{
  "n_experts": 40,
  "d_expert": 736,
  "router_score": "softmax",
  "balance_loss": 0.00068,
  "lr_router": 0.00164,
  "optimizer": "soap_variant",
  "beta1": 0.95,
  "beta2": 0.95
}
Below are experts of layer 7 (counted from 0) of a mixture-of-experts language model. Rows are named router (the router's row for the expert), up (a neuron's input weights, with its number) and show model dimensions 128-255. Each number is 128 + 24 x the weight over its row's rms, rounded and kept within 0 to 255. Numbers have three digits each.
After each expert's rows: a language model's description of what the expert responds to. This comes from a sample of Wikipedia text that the model never trained on.

# expert 37
router:160120119111131147115115102084099126113110129130103128108196128151131102177138155162114165102131122128110128122114108126154107136121123110179125098081115136092119100154147112149138126105097132144128167160148141111091127127107112118142152079167122151154157108140088161121152111097144149095087123139124150108103129118115126121140104156142105139109150080125139136101144144114166108099123
up0:143124104145129132092149139184150137154119118120081143161126119163138175088157120132184140109136148181088147108112113131143142149132137144164178130131167121085112143165126146143150165138136120132131108116106129098153108175124112091144120142139082112145104114152138123103163120098075094156151127136164129116138121164139154172126159102118162091145096147137112141155095130115123121099126
up1:157113084164173108146143157134117099120180109130110158111081081132125116143132136156119111125157117113121123214131180146137139142090117136105169145091105119139134102139109144144102151103122131121116137123142159152155091110131125173141128119115154135110099115095093123130151166137124120099139138122185172122131191165145139095121133155104119143120119134074122145129113178112138113123132
up2:136132143193084145124102114071123109131114119116171100124200092130147164102107109143112127120089126098133146101076179128166103058207101126118115132107150132160092144107134115128143131161097131112122114058147104141174150091116150116139132150137143113131153132132122097132120147133135133118130116140139133110170144128145124141160166111094134155132131104149174191116135119170126143084135
up3:137177129127105179069104144104126137124125131116142083097110098098142136127107145116124159112108139139111097134152147106156119135133091099098115173133147125113142191149137113166166122118129140108131127154127142133111112132105112144096117132105168068174124138105129123139146126116140120144151142110173159144150126108138144103114107105161153145141121103141092162145138185128146130124157
up4:091059095136103101157121134141147132100152181158117146097150097141116121112122138149126132106156197134143096113101135172075190138100172134138133163107131123109164118174142145137129141111129136118144157063142183131131113137131162149107091149108131137145128138115100112153139126105091153112139155126101147108157136136129129169120142154143176137115141140120102105166092168140136113114141
up5:106130087086115148118117132128152122086077145121187138084156195122088135115135100139153136125135082151131097098136139137126123153151113162123136126120104155121147123133123115117130136110086151095135134127110141140083171100139125169122114117129177131132126089118132114181143134106146116053095103132121093141125158146114095114121122115132134107138107149186111151137133130159138133152139
up6:125097087144116150118115104139136123145121167118100154116110133143167136114171129133116153164131092148110109117133144103134130159102131108120117105119119145113113109096183163127098092118149186112098145150149096130133105188140118145096131099098115131096128122175117119126173134093121100118111130109168092168113118164131122147129125140146164110150134094117101136116118120119126144134100
up7:151096125162123116115098157096104133156162101084134117123104124140089154105141142131185113111111139137141097137099124122117155124141127143109185116135118160137135113169169130110122128142140057057121160160120092115115131114112141114112096181155136110095152120109095136191111128089142122101128135156103154151119138123106124120108117103106124107095141132134156150141123100126149144144131
up8:115135156130117109130103146167149113133175102094139114160095131075132124128130116124128133126140133135125116077109099117116148106101151111100165135081176123089146165118139090076129118125114117087094116131106138113133130126127162167178146134093131168141113151093117100136157135138076129124129112107122162120131157123143108153157161136129116128101129143104158136154114115118159094114173
up9:172180118155063127101135131155142132163111151120123138182118119135135134138122124162149115163144135128109157157120135131122158148100102114154131114158092129144086147127091141182089135129133128089138145130080134118131123135152147119128101104155078116124129162136122100137161106118127140121137124120147123100105186091118119155115131146113129162151141135091155122120151161107152155224098
up10:095089187124170138143108117145126092116123129159117081152149133157123115138131179125148132149153129145092144095129095120128114164126150131147152106117141151101119109134098107129107144092130084102103159141133124138149157095146141160114121128088141098136177117103128125117122144148121099120107111201141076169126127086164131143128124141134139129106144147150138118125108115120109192112127
up11:104137114181145125132114142139125144094124097104157148111159121125133134105108129158118204093139114104114131144163119103130118103135086138132104137138127115111164142124125134149137132130152112163134117145147146136148134184115150149114128141122141128132137168149128135119101120165075156139147181148151103135102119120109158146129093127135146123097104129140148142123122133090124155121115
Final pieces of foreign village, personal and Latin species names that end the word, such as -i, -ensis, -ville, -aria.

# expert 13
router:136162147131182110122141129121084130138109120147122131105115166110105097134162134112138116108072086141137082150117115106106075127127107143158121083098148145158110103155101139134142171128091142117120086159181135121151109098151136158080133162150089116177140127147111088132130129130085146170163111155139124134175127119142115125118100110140129136102104118140142157151142099111151149122130
up16:116133136144119137110109080156087128114161121118130127124159115129113070124105144120095137120133104113107115168108166206113128104087154128113094150120146131144057149164092134052141142097097115126163142101137114145109125170143090176098089083123099097119111118130106149141115158135130093092124166149112137124116161132125124126088145152119100130135111150106111126146116095144141144106113
up17:132130131139104000106121124090130134156109128145109119134129144136136154145141115126075141134145123082178143107177159145110118156084140139107097143110128075159095135171096137142129148128094165129099154131102144159132101165084139134141160110098118124114139125122105113164131094160135116105122137168138114141125131098105129133129084127135164120141115134154108158137101158115128122141070
up18:100197181135154153128136160140100160140125094139142105169130130116150108129117163106153157141130146128114129137098135118131129104147124130126128131187122129142166129143188084101177105130158131141113137125131124125098158105126165186064129096152131069135171125157096148146133157126148151138060112114142122137162159062122140072147122082119148130139118132101164160161125118134126126096092
up19:136168126165120080129107129117133145115137123089144134149106139146133116138138118084141151143111118132103131175117138126125129145116115089130154119098127160146131135105120141151113123110096113141136110108167115134122115131144177131104154131153187146118111133061114140113117151045094141155137119164172117138151174140136086097159123123111106111099174144167163108075141091135105112111128
up20:121160118095140171170117123129127125143165147133075107094119142145138163127139145084112137129151133156115129124132113137112126141146135149132131129109120109106157113144181107139124118135144111129117128137119139108129119056124156140137108138128121126109122145094080096164119135125168120124087181136052134101137150091099079114086126117125115146111115127128126136165120130107115097102126
up21:173146130117071150129099152108119179135112106114123105120128121158156207117148149122131112126121132116127113106131096123091131136135149111129144137081117131107130127096125130159152114135156148135157153146111116140117155119132080149168160123152146097161139136127168096130103137112125122119129146184087129153152090123162130142124132157140130151116157099150115141151103137136089155096157
up22:126181132120112132141136167118103180128152163128118143134109156105144123129121169113148115097132170118135122133148115152144119091134180110102102186163076130110100130118151125102169077150112126097114161070124125123161119139147178133113115124138127149136119135141152107115141123154120148088134127060110181142122126141113152109142150113103061093160123127089138119143112140135105147156137
up23:178143122126128076095103134144096128164146168104120158115108157121164121127133105146154136049093149129137139157111159133132154144138121154119024132150134157140154120150139141112094133105160126130121159134133129114134143130148146143145115108076093097125083148108125133113131161139086124095096100120094105090159177140122078129106119116096100143123128136187146141164118139125114136174147
up24:119153137142095145090087137156144132133103171108138151124146158126108094115100153154155119137105099159117179097130131114088176086148134123107086163141134086120135121153160122121115121103146078143112113124065106074137126146080146154142099159131166121110097127127118125098136142157097164115141140116170155080084081134139172118122129124127161164143114139171186143143133123116136121164113
up25:099116119110161132124147095094120111133091158095154145129142149174152140104118117149151120123118121133087155197096145193108108180114130125149118086124104144103123120131157149131154138129160142152100148144132203161155140104129091157150129123164137134109130137163131121091155147129155111115147140115157081123144122108120160142142128145099159104153142153107130119128132106128125142096104
up26:107113107150109145113157121065126151151118117117134114149108109102092102168078141128129100118118095151151116111098108169112157091135085119140071132110141147089139145124087112108146148140166159112167111095127110175125190143137097141112160109127099122111112112154137140109097129110104127147124120147137073130170168095118118172098128134159103105134099152151095111166166111142130092127160
up27:130148157123090141117150144149103144128155153125140120193138141115135145125117128115113158119139106130136121156092101148147170089119129101143123135100159106152149146137147128155113116179153133136096109125133134169098153142130138151143128110149165066141154126142116140114122070144145130049114088141207178109156116157141129158149119127089137173119158183113114155172134115134138146150119
List dashes at line starts, table pipes, and three-letter country codes in sports rosters and results, such as GBR, USA, JPN.

# expert 22
router:111109115116127143110071133131121145112115116114143084151177136103127140095093121094129138093095094167138095131075152118126142139139103138154131127141136165113087135133173141128154183155147144144099116136073127120102143145144097136092141135104122133111080108135106141133144142108116162089150135135119070163099126106142132131118162133166144125123124120140147116165157127099191137120136
up0:122124169124107104131117144154132104106155134118097115164123122097145156129129111146171107059123131144144077135163100157125144137115127139116145103116138146096141161129105098094147103124133134092129110142117106105152137124126138119098112153128108100120158156143192090148090117098196115115137106064129142123128151125148111185135129135148082126151121105087138127163098145146109120127120
up1:140113120146156102108133161089143172118145134137154106161139153097097089110144119138152116117157090109135186149160108128128106118087134116081145143145123115118108152129139081119108138136111134105157157149126170162146089139113119092173111169143119154110174115149089115165116155153137116121111156144156120147131164133108130109155115134166126179099164087152136140136159080129159162117113
up2:160112099121161085160135107114140073095127148137128080150134131114114144139136126147146108119125151140124122112099171167069126085116104109108158092149122171193146119140172129125102124112124150096107197087113135118166133137119117116135103097150117117115133101134100166133139148147101126120150127123129122101082108114151113129121108151093113125143176105113143124105089140129098128120120
up3:134103110124110111122111141151104164127126072144125124135147137110106094128114142143160141139139142143168086164199111087090115089085140130130137162163153152113084148142117100128141123139138156130136100122141141134146142107118148139150114168092150141081146151128141136116086106135148139117159125105151152139135120103065138093096104115124144079157132131126138118137121121114138142115124
up4:125111121115131077110156142108167121146136147094113115134119147128130084114121183141134113146111159124111097143127132145148114126098080114102146118138086122087184127133130122138122145122100104138132101139119125130109110126104105138118072121114143174141129083150112095152139129145086178131121162139120162115110093116114150162135143165100176145157133075109138140158103148124124117163108
up5:113089122115133150100111151111082162149117153126123150093172151134091116110121145111148132116125143102096150113121128163093150109163112155146109101145165156130126150071153133124167083120091155119139093134124087118152109111124139129112126138100145138130105127144133167123105132131136160129192163106153064127119149170139134103137152148178077122079171112121149125179121127184134173132122
up6:090145124087107147105159144134144094116125155157163121172130160113133126124134142080122125113136107097112186140122168103152137124134135118121138183165102126125202143090124129128114135149125152185108132158107102121110097124122110109146129086150136120108118133143135126152154108124164148147124054152153168172137152089170104068097121096156123164120108159121109141143120094150156137134126
up7:133125124096104109122124110156164083107115131082139116116090122087136121124101133103125104173124136093162133126142156126143142104138114121131102146191126099151090155159122139138112149139112119093114124146125160148120132122114083117118132128125111130132124122122094119098107104131132099099121135122162138163135152148146134123127102139114115108136146105126156114124155122152126116097116
up8:141117109160125130119168202119130120083124126153114092152195116134143172102096123126101108144145138102142128103116116124113162103132160169120131117149123143128120118146118112088136129122123096152120167127139148090151107141081103182161092136119139124141118067123105117107125104111130121090118142165161140124160091115130153133152169153123141117113072103167036133100145131111145115133133
up9:142128100120088133124129114179148092124176112151161125114120124112142153106170143149140153142135142115092158132165121133117094140129102134117131139143127157150097067093132116124148140091116148115090159117108105179123123130139154098131110122168123099094117121152124107133143104153183100160131131122053105089093137133123106097134108113092150097130123127129142087138084145128159117165130
up10:154119148090129151108117120119142158123152141140126126133186158101133105138092145144116122127069114119152141109142130144081105099124123117156111118119121134112135078122109120129172148121182179155080136140138118130070108103101151132114127141108162105130120151152166079096136146150135117121126162127121107127122100143141094094115108129157116101136124111164138139148104140120166125147085
up11:154117150115118134111108129113142104141088110175146110100113140157083166131127131098128134148151115128143114126104145111133131111148102101082113104138108106096126131121134093133152113141108151149140109143112130154154105076138128153025125085086126123134101112065144126097116112102181182085104125129111137122134091120121143127146151151139101109181127127159130108115099126160085140093154
Line breaks ending infobox lines, headings like See also and table rows, plus occupation nouns ending biography openers, such as footballer, politician, writer.

# expert 12
router:125165168143156127118131110152146145125094088127132134126151121141113127130143129109150129145111144121118133153135192136116102142130149108113113070127125129077125071131118145126151119127112143128128087106195122107092140138154135122080128104143172108132162077077143151145108152117112144104157114129133115142143131147137182121164115137155103103135125177160133135144140123134097150146139
up16:137072147091030139156119132141115134122108126108112117063144115120117118100131124102134150093093149142086135102094117100097115152119121151143134135190136122082136112099123142113113149085137113158103153167111118133142112144125129145130131122110109152131147116144104166109161128115140104113146124142103145149115126129140136113127128118090140107132066103144117094133123093132169120149110
up17:108118114084156106135137135099160105144122086121110114137144152125115141101150147092097079117134162113154145144078165142167114127158155131118128140116149141125117136100116126128096102142170129152131096094121158140151159154142132119152143094148137144136098093143166128109143110135099131115134165145145191127103104110110123131155128115118112073109129120123147142112121116121140134184139
up18:084133130119125194112172133155126148127172152136118121112140130127116153117111107127129108123127172107125151152146137133137147131154129123118104155129085133137118119129118143122124123151162143141136136195211114092162159143119150154107165134117115166166126130133134153138146124122107209152158128175112149123109097111155124120099133126107146114163134158111125130136133162106101129161117
up19:126139131158130120149067135122124140137134145124130139164166161131114136092125102107166102132113116112105185138143169091165153142091049144124152165127134115125134121143178134139097157113118135168096157135094131110114103132159136115111111132174199140082105137128128149155138161114110149068125120130132095150107130122129147122056175093130158130080124117100128136142110137123130108126108
up20:119110107153133137196156132070123144142154162145105138129125121123140059090119096131157109100108125123152131166103108180125108164113126130172126131127117108174156114107175152117123135127088121134127144155153184146115092171153164144144156148133108140127110174127169128085100131140134090123153120116122112109120163122103122100125145112118131126132189106117166145152120141130146129115133
up21:092099146184119139141159144128098107097141082098149127157164140108099141132119142107116126113132136145154091120049100118134192098111092101100108115118093110101061089114130097098130144104141137127145123122125140139123134090170094137127122177163114135162141116179087119145149146101164155132141139090157134152086127126127155136147121103150148144128149131090140153120147150123137125118143
up22:112109126149152129120134128131089147139136120146076105161110160149137109108137107091144117163161077121114160120200135159149135156103123123176141115097110102162179100067103153204166142114141144133090132086150169131109106116126104162126126102145135125137110130156132112123137148122121075135106112152133098113169120121141125124148140146104115175101145150119108072144172147120160113121082
up23:129073145124074100086109182123115111157142112149137180125073139138120158108155155134117150130138148124121084068124122135105093122148099138131133106144135099141114163138111117140125137134055128109141116125156153135146113123101124113081139139135121135166107109131146129121155122132155135111099104120161101116123109144124122125099144135136119125171130124158106160121133128092114138161166
up24:112133125091121103138166122131163127089091098145154150119114133090118123109126128132159142122185128139116108106159130077111141157132093114060136138130120148116114130115135148157125163195104121133109160139125114125156110123129097156118150116128107119151108130086116132122098124147133101137091155132125118149178130164134137113102144115156133121099132143110154114119120126138118123113127
up25:106155118107110128130119088142126126112125123142134130111132168148167073083124134094195156091139117136112098094141099123124105086155157142076093136139106113139089134133145132134108145123138151058111113145143126117142162141149119106153102108096140147132082099141147120146114152140122104133107102143129111102128154135145179134122128112140157145149126124145128130133131135123121132142090
up26:163126087154115143157126128126164114139091120110104120152150124093068138083183141170115129125097133142124111124111135156130102143093098096113145167116090092132113140190166124098111125132141165083131134122072156146126120139073108091136156124108138120120117130137122143124133150141125115076132082159129096132128116111150125108117170129125156127121128112130160115159116119094147152173074
up27:136118145126073145081103099153138112127154112123183124155135125144141124137105143131152102144098128125117099083127136102132151177135200169123128106118123146186119131140115114106130089126134130132157117113072118165089132122124144137145130172159104137119096118127134103141116105143116127131131115132119131111185107112138097112145115140136148103150140115096119106154123156147154108075162
Double line breaks ending paragraphs and the equals signs opening page titles or section headings, e.g. = Goualade =, ==Taxonomy==.

# expert 24
router:153168137121095131131085147107135099166150141114111113124116071118110109153104123111124160134112154129124120088141135155138088113111177102148133124112102156103139158142134133094098119112160143144121085067085143112118157137092150129152166103103103146108135074156091137132173156119150129107143109126155091148090100138126129101152129163151135108150154085120119114135123149119144125110136
up0:152117104110104118120169124076128094115118119148139085112128150104105195116124151119127139084125135175171144144144145138124164143144123080104169103118166077128134124112176140164101135115109117115160173129119121135122155084125095155146102132097127127112154122140099093115153149123119155099127140163080141087126147114183123159081171125164123128140167176121107109138145142107190140110111
up1:115137069096124159096128157112137132127167127116134130117103138164122125149131158123158145137149120103142143144128139125160153132103159090145150110146169148181135142144102140130111132147130133147121128099160146144156101158156137151134126144110122126112152089130132121114149107131135186097120107130112152115159114130131097100133124096139102100170155095152148158114172114154141135135097
up2:125122091087154123155128149159168140126142148126156111168136165081120149087104138146111151146151153127147139144161117133075124136099066133113155121152116118126102090053146151140103116140120147127112120121134107136160107136111152162127123136120162136119106136163127177134134109114094073093150087106088142126162118120138122128146114139139140127129114142170158121144120141134128153144093
up3:142114080125182135095134112154147125109148151124125122106143144095135096098134138145137141117065137113151120127119146123128126135088139127142136143131128115121167126130126090141127118106106129145182116085126126112122131116133150129135137134138093093135125141133133123141090110113075136128133125144167078164121135107126101118127135121170151153176126131116158159115132140124147111130160
up4:123066098127125122147117097124175130104146115122118102119108150095072082146174149144117139110118117111146111119122144126126106138109105154122119142095128158147167155127141148102123129102111089137087108138147144153170134132135110096131099185121113132144143120128138097148080127157139165107105126190105129154098117162131147091083150176075143113134160132131133121136124121163128124131151
up5:173091093105150150167126155128118112151123133148168151149137155146082084137135173121103122122154138102138146133119133107140163134089123098125162163129123144138151104153170144131173174098146120107070125171112127124130119120150133065145066153122138124096104139148179144102136113108136155119113121106158105151103125115135124117103140146117117124140108124103140146148089146122120145107114
up6:129139147126123093095139112150089087149146132144140147138133138082124118130108110140130143149128142200156154089141143099128135125121139128138133178112142135120107140100112135121073115143112127148133116159179150118153107167085118103068126142120104077122087105113150143094133163132126084110125131143101140183098122147131128126098172117159141104164133167104126133119104062119126084139154
up7:103159136135144104093117127093138076151201102158100133143167124125138152107162122093143090129144096091155127169129114207118141125118152146114142154121152126110152128151107144117147104112147135128110128154115167101144127117144143074132143148117107115122117171097136157133161136100106116177139113112152118133171155131128140132169130164148196104133132143121136122099112152171121120134104
up8:175161102107120122148114085129138093128057108138126121158148124156139124114144124144146077083180145136105097150071127174118100149141120091144168083112130129134144139127134123125105148142144142129164177126110134089130149178170141117124119106085100132126091136142156134144118140108126068113108122122117140119133147144125077092125133140151142156132127090120125106152126172113074113113114
up9:148107095111128091125087080095133122115121146131098122125152089117131131145125191129128131109132108125155095104164134144140141086143166124058106136110130119118146123096109139115078136162116124132145181141156130104123149158139094102107139156110145128113120079161152143107135124138109072109095102148142116136127148124158121124150092147155131145129160127113110157111117108125159157144093
up10:131130082135152160137139131232093112105071124119113129132136098117095097082089194140149147168214123147111160130104127116115131092093141120160140103126092123148143115084125128138102097134137128127127091131148113107176114126110133160146110147105129083159106091123135110133140152110104106122147107122115128152147141079124141145114146182170159152142118148133133115184091112124107108124123
up11:089117137109077127138151137161098144102139148107152175114100128123133161128144127154132143191113154131133169144129119132148125186086153116106129126117145141121136071141178090181134092109150122142079102118115142153133156118129154133140149139162160112145149128113121157137093082188104148100123170128160121163148148125100126158090141123133107086147146135149133129154132127142103103119124
Head nouns ending names or noun phrases for institutions, events and fields, e.g. Children's Award, Winter Games, Museum, Regiment, culture, research.

# expert 23
router:101136083123141138093111151074139095129098127144172118117118102128102082138152185152129188160202133096094142120137126127120123141100130121143161116125130115091173057107159172141124155100099111131135118116123133168147169123057126131156120134179118119119170116158113131152103134123118160111104140121143127109133149148106130108107126150117159119120150110102161128161153176138154125150119
up0:128133112133104122113131136122110137127135169154166098141161184131103139098127134149099121138159102139090118128121111125139146100098108113124123124117150151114137125126106132101096105110118106135140105073132124113157145134108082143147103120159136173134161102177127135100118160099137137129088099106150144107152136155134128123128124128161170157128085114135119102147095150093121142200140
up1:144114092109098145144124132159128140118138075111117099103110170146091148117121148145102116121105112174185112094122130151118132082124118088137136153142137080152136114155130125073126116133121151166151150155116132120162130146096080151168093123158097179133131129099122145107146166148154124095138105124104132131135076118123123088140129172105182162129124120128125103129124062128146108092130
up2:161122136185117151144121170150136120163092076128174165151098136156170112106124122135163119081116095178130103128131148126128114082083148139125121070110127127161087121161113147132158100142082143126143091138135108099166140121121162136109105152156117124156162158125117088141126114081107102112113171107109117134118112139096128131152124129173159057157104135138097128095114147162091150112130
up3:120122103108076117089120114132133127146086146142118172107166149092080098109100116137131073108104135097166120100126104145091123128124125134087099137151121142143143158129158117167108139110105137149126109141087122141112138089135145144115189174135134105133128159120166105144115095123131118162118136140143129102110130099106134106093133123162125129138120142125158177128112124123165153102146
up4:152096139134106128118129118111162163183123133174120099115174154113152163145119137112113136146164116112155138148127094141130122133136085141146101111126129126155142135133122136116124089146125091146165124135126084114128129114130108134138091144167123132120154102114125132161094152165145131109137115126154127116171080080143144107115094099134099129137132112145122136121106136138111106134136
up5:100142155139078122141140129101123163108133122184130138099121089109094132136133126082157115157148138129164164137123154105106157125136140148136111109167133119105145092107145128109102174126134083155106144145127105161136145147113122102101120147161080138145147062137132138112109140112147149161180120159151143100156095139151140110135161126140138101182123118146127123142137162101129123167112
up6:145113121106122121145135120162168100135153131159139108141145103142119132138163106122128085142112118130110119146157126135173158151167117116131122117136085122152118107143154165094110142130104130127124106144089150182151149114111157155132087107124161142142110165093127112118117137116143112144134123110107139092098138107125115105153105159142148107120163080120141085069149116101141112135105
up7:100133127168119145134118121082103132092144168134116085068129102128128125104123133117146153158114079089148143147119156131121151145116126127125130148117168107157159126131108113123120130115097159137104124137141155156161142126107157129163114131123099163103121120127136170116115116143112110155131133120153108144171119104148132106149154170116091093134126154143100138120128181114162111175138
up8:136156134126109116117166133122098100099111162114141161081104109125127143149121158149115152111142177135142070170131108104139167064139085125073165125165145123095132148099080116186142133123169127147129123131143105106122172143138130134163100148095151154115133139146069105174165127131134145134166115154135164109113125133165106115144104171113133111156141095121161082127133141137125122119116
up9:160180165151140135143136140106089169092127142138102177146112089134150109092130162088145119124127134126145119162122110147115088131126126093113130097134149125153121173168133110114142156118154103128126112147133111143128108124057148171130173172087135128081163131124087102114147172138133129114140168009147133145146108147129121088126098119169134103126120174141162106115114124167134168125143
up10:103114132120136113137139159160150123126138116148114137112164124097137129127132089106091136096127124146116158133177122156163100112108100126153092154118169116105118119112160110117160138125141101104143103154086097106174178126141098157179143117139113110156121128084163125098159143129078140121186113134120143148161141116170160138181123122079099129120160102119133148098080119139130185159129
up11:098134132137110152176099146129161059102107112110109121145111147112102092141135127082121082102120109113087148158128117142131076137182102148135111152082141148124180122160122123113128147134114136148107195137088089109113135115088107146119125131139068132140145159114079078126117151114130141115148127078134131127115131139149140160105146126092083139102102136136121121118162135165128126134104
Words inside titles of songs, films, albums and plays, especially first words such as The, My, You, A, Love.

# expert 26
router:106125145141132131164099130162063116110137123086147140122076094118096150117126109088097120111090134161111098084114149137161103133098147109117117072112135119144135137111131125152128124125107125108090124118122110093128120152089157146110115121161097112134131107150132116117149133120135134145110102134118156132137103116138114131146092124145085167140130114155089142104088122152113125141133
up0:111100100142170164091097124127142089113139148140126158118094127135120131085161123062089136118123143190148109107103135123146147141095084127141071152101120140120117115117135145127110129125133138127130198121118118084119144109127129128136096141114126155114097170117115142167129164114159066105125159145152157131136174122118144108139100135091125094106113134107150116118171158110135151136125
up1:097123141101133140114116130106158142133125138136130156120127113128129142149092133099146096162115152138081112110145112152127140123139103129096145122107168111162158087091122102145121131180144126101142164108121161091138180093172126175146109150153144107124117100099165140118168091124117121123143131079149100154114119139126103159110143131132110116110147143135112186084151106143157074129135
up2:122083133165118151126113148158108144152104100151168131150161136109165123141138151164139125098127116131173154095156142146105111123132163116126130144127169129167079132148152133099115097164123129147118129163129128173106098100160141139126116112144098131121154092124115137118124124158190092128126156135126141145124105110134083121156170114139109130129107116121122111114128151152145137151090
up3:143078174102095141114112131096161119108128161126125138103126160129129094124118100084125119108139142149154122136141155134144151174144082097097133115136106140145133102172092145173115135152113122171141131182136170128129123081123154132118092145138158141093120148140128134126153125104128115123141165105114143183114199104125096148144115108154123098145090148142125106123140105179097103109107
up4:132138103094100139142124096108115185142128127149090151132141109128112135134110144109108159107137130138133123074148133164117140116112126160170140147110100141152099092119148156097092126119122119137166166146120137134119108131139131160143153095109122152114141136160099094100190128108130078139156029128090115151153130139119106114131115111103136145128144120150099128145181094069135138124151
up5:183123106104136115103198139087130083174141119112148096062126112120152108091138133157155144129103143131147172156093095122148118104085138104145130170145125154140102130110131137097121125151129164165134128149079157104135163125105144131138131152118105168122131120136120114123109106099159147129158156139160126130115109145117129101136136156187140169118121136146128145150178101148126160147102
up6:163140200140134136082115122203179135165150111138140139118122148122156106155141107104108163093166123149129113125119120132134132156108097119138102159110103120138115138110116123121137062171066105117142100128150126126140120131095140131121165131122104111125129132116114075217142133104143107148137116117070166129079132089124137103126129121128159160153133133131131162124122138166116097135120
up7:147121116084129090108143101131112127128156136137145178132119098121121105137110131148108127167102128118117132167118077147153143118126092126169146078134104123142129106151116138130130099119169130155128135139097123079134141110102119162080109101147114156119132099131125115124145088133076116128095067128180137167157083143161126139091146099135146121154134112138098132115159165115138091126135
up8:136108160180144154108136157107101139128127167138115143151120208143133143114151114113130124111118091130108196143135088127120112128127128111171086091139125158149130155103118138112118127143113143116125132142094117113123150113163157127136149100096144117145134087144130134128103111107125085100140148141130131145153124103160102126138140146161175157130110112155077122094120114163141162118133
up9:132145179153117128113153132127141105123134129107129164125138108119123150094124141144122155149164150167129093066119157158119130141104130149106137131110114115108137091169137130136131106140129139134137155106121110128121121120115132155134126101132131122133125098088139097136125109140133169127095136073121074099124187130135125136112152132147208122123114130147094143149170137142105092085118
up10:153105092131133160138135128122119101131107074151128178114129102189157141145135106175174134091150112163129150119148124170145155131114127153108124088130167130104140141102150130109106110086157065112109135151150186193118146087157090163131116120102117161102151119120160150131140116149108120110136139135096115126098135112151086141121162120161164065121117088166131146095117145124144165114119
up11:078060124174156134127109146123159134137121117192143131122159154137107089104138121117110149113114135195106105100151145125131153138121150162132129130107095140077120150119123152126135139130142104112149130121123108107119098148084111102141137112128167145117114142143128112120180132122142116156119126163114144122127136131135125155182202159153145154138101110155106150059120176127148081133094
Words introducing dates or places in biographies and histories, such as born, died, released, located, In before years, and commas inside dates.

# expert 9
router:138158099141155132133137147140105138146182103073105185128121098102124132130098096127107158151118148102143106159180118114109128114140127130100127116124138172138069109109140149136145171161142149105103091106096132123100166115126169133103156151136138115092124110129135131127115167141136140115142125134188109152093139157118145125111115163113149103160139106110145125117134145144169150157120
up0:152109123162077150156152168176152110122084095190115134192170115119143159124137160119119103126149137185121125132150101128109135095137089143147111145142116146163147104114123156147117144116118123139134145127091141139119127121166136150112130120117104160138102153138141112124137153107107122147142109099102126159126110167143114136156137122139116127139139136108122094136140110129100058124130
up1:162057148122121143097098114144132128141133092111144142116136120161110087129128099158169149143166126117133128167106107096132098143144106126166071159140149111158111126122119089123106123139088067103122137176141114099084135143130138159104117129158095103199138141112126144127105139140124152146169151130140086140110112111134182172121118174118084110113148130166140178124136123158160121102074
up2:169110132134118121064146104166128136106146123131134128141118165151135112096128122109128143139086160153150124105142130136114125117107119119136092103073121117130128103121136174136121139163144120104083140099121160175126140082190127120133139108111119132129102099068066114076101129118166119103187115151089152144167124148138147081146140162083142132132108139112127108135161113157125126100097
up3:128156121151124106147162179133138099150109139212074140126137154112133185104166113130125125155131124152128130130127142106142122093145102125107127120108123112103115136164165162109108146128156114150143121120185105106127147117066138158103132132158133098125109103152113138176127124118110151134151088118137126135170115137172108155141153107130111110110093114171184082170128143160109111122127
up4:130144105103127119113128131130143166139130117129123094140148139076165113127126149084162131115109147121109112088080135151128098168159141145141109146113130196106105144104124124127148097101134109128152141128131137101119152120086118103140085070096122116139104151098124096143141177087121136106162149127137149139104104134103108126123107143157138140117096136139178116109153138099106128133113
up5:136107124083125131148102084096148153138140114125122092130124169097074152102140136155110128098167111130101140103136142107117131086146111121156120122131109112138157111142086100122163161131118129123093128155107126116137132134212170159142105083095128126128097141135060133117112115137085122074162125138104121145138133127147134110138105169104134136152113138145111105095164135105109133143152
up6:098147116113120122138136128129142112145125137116125133129115127132146101106164130111151174177105118106110133122092124174113151127125161087109090112118123133158109108146114157103122138119169124144129118122078146125136120148092129075100101139179100130154135139120126109099126158158123121109133146094135163129136140122131128149131146115101108110141095134107159172145132108113052099139144
up7:099122120121144162106114129135137149114132173135150143123146178087120097159146128134127179119173085133128131124103126128169162140100126122141145127102121117146094122147134101145156160114128180107155125119142146139116172106157091131153170135116139118136137103127147085095146117102112137112125104084102113135094161175100119139122106140150143157144120099152178143117141137115121150104135
up8:121113118129129134164133163147077154154151144128126152134109166155124169089124133147162156142117168114104114128126161131126132134144128196129123113157112117126086112119094107156123127129111132156129090122108138089127089129121174113129075131150114124147137092118146136106153086128131116165147128136170142140116141130100113119125138134089109165128125132118138132133146175139118108117113
up9:122160088081106111118188128150140129124124099137120111132138171105117132079121183146138138113153140147072123162134133138134123118156167151138130155095128123098166150129105152146155146091134133173149178177128121089138082134104159125163130145128149132130133126135097136133151134146112118128101106122124087104119145140134112116150125133124104129129112117138112125127144138119085098115134
up10:110156130097125127117091149153141153174155139083130142139095136123125159189104124143121173134110155153103129140088181125142161125101053118130132150170118135096132153162126157154137102097146157112116124099172098116122086124112106185083136153107165140101138138108111138126098126166134153127124124113118119106123137101100122119128131153094095140131121161133096112134104108139100132116136
up11:108118133106135094107131147135106137086149105107145152115155142174124167128131154165130117124131143110114147121089173191125148153131130102089120114130127132116136063105118163077103114107117146124139151136120070146121128124136113116116109101170151157125142120185146093124121117129141129119119143127121134145145184137127166146118102130093116163107121130162140154143156128076160115149172
Nouns after the, a or its that usually take "of" or "to", such as part, one, side, version, number, north, entrance, total.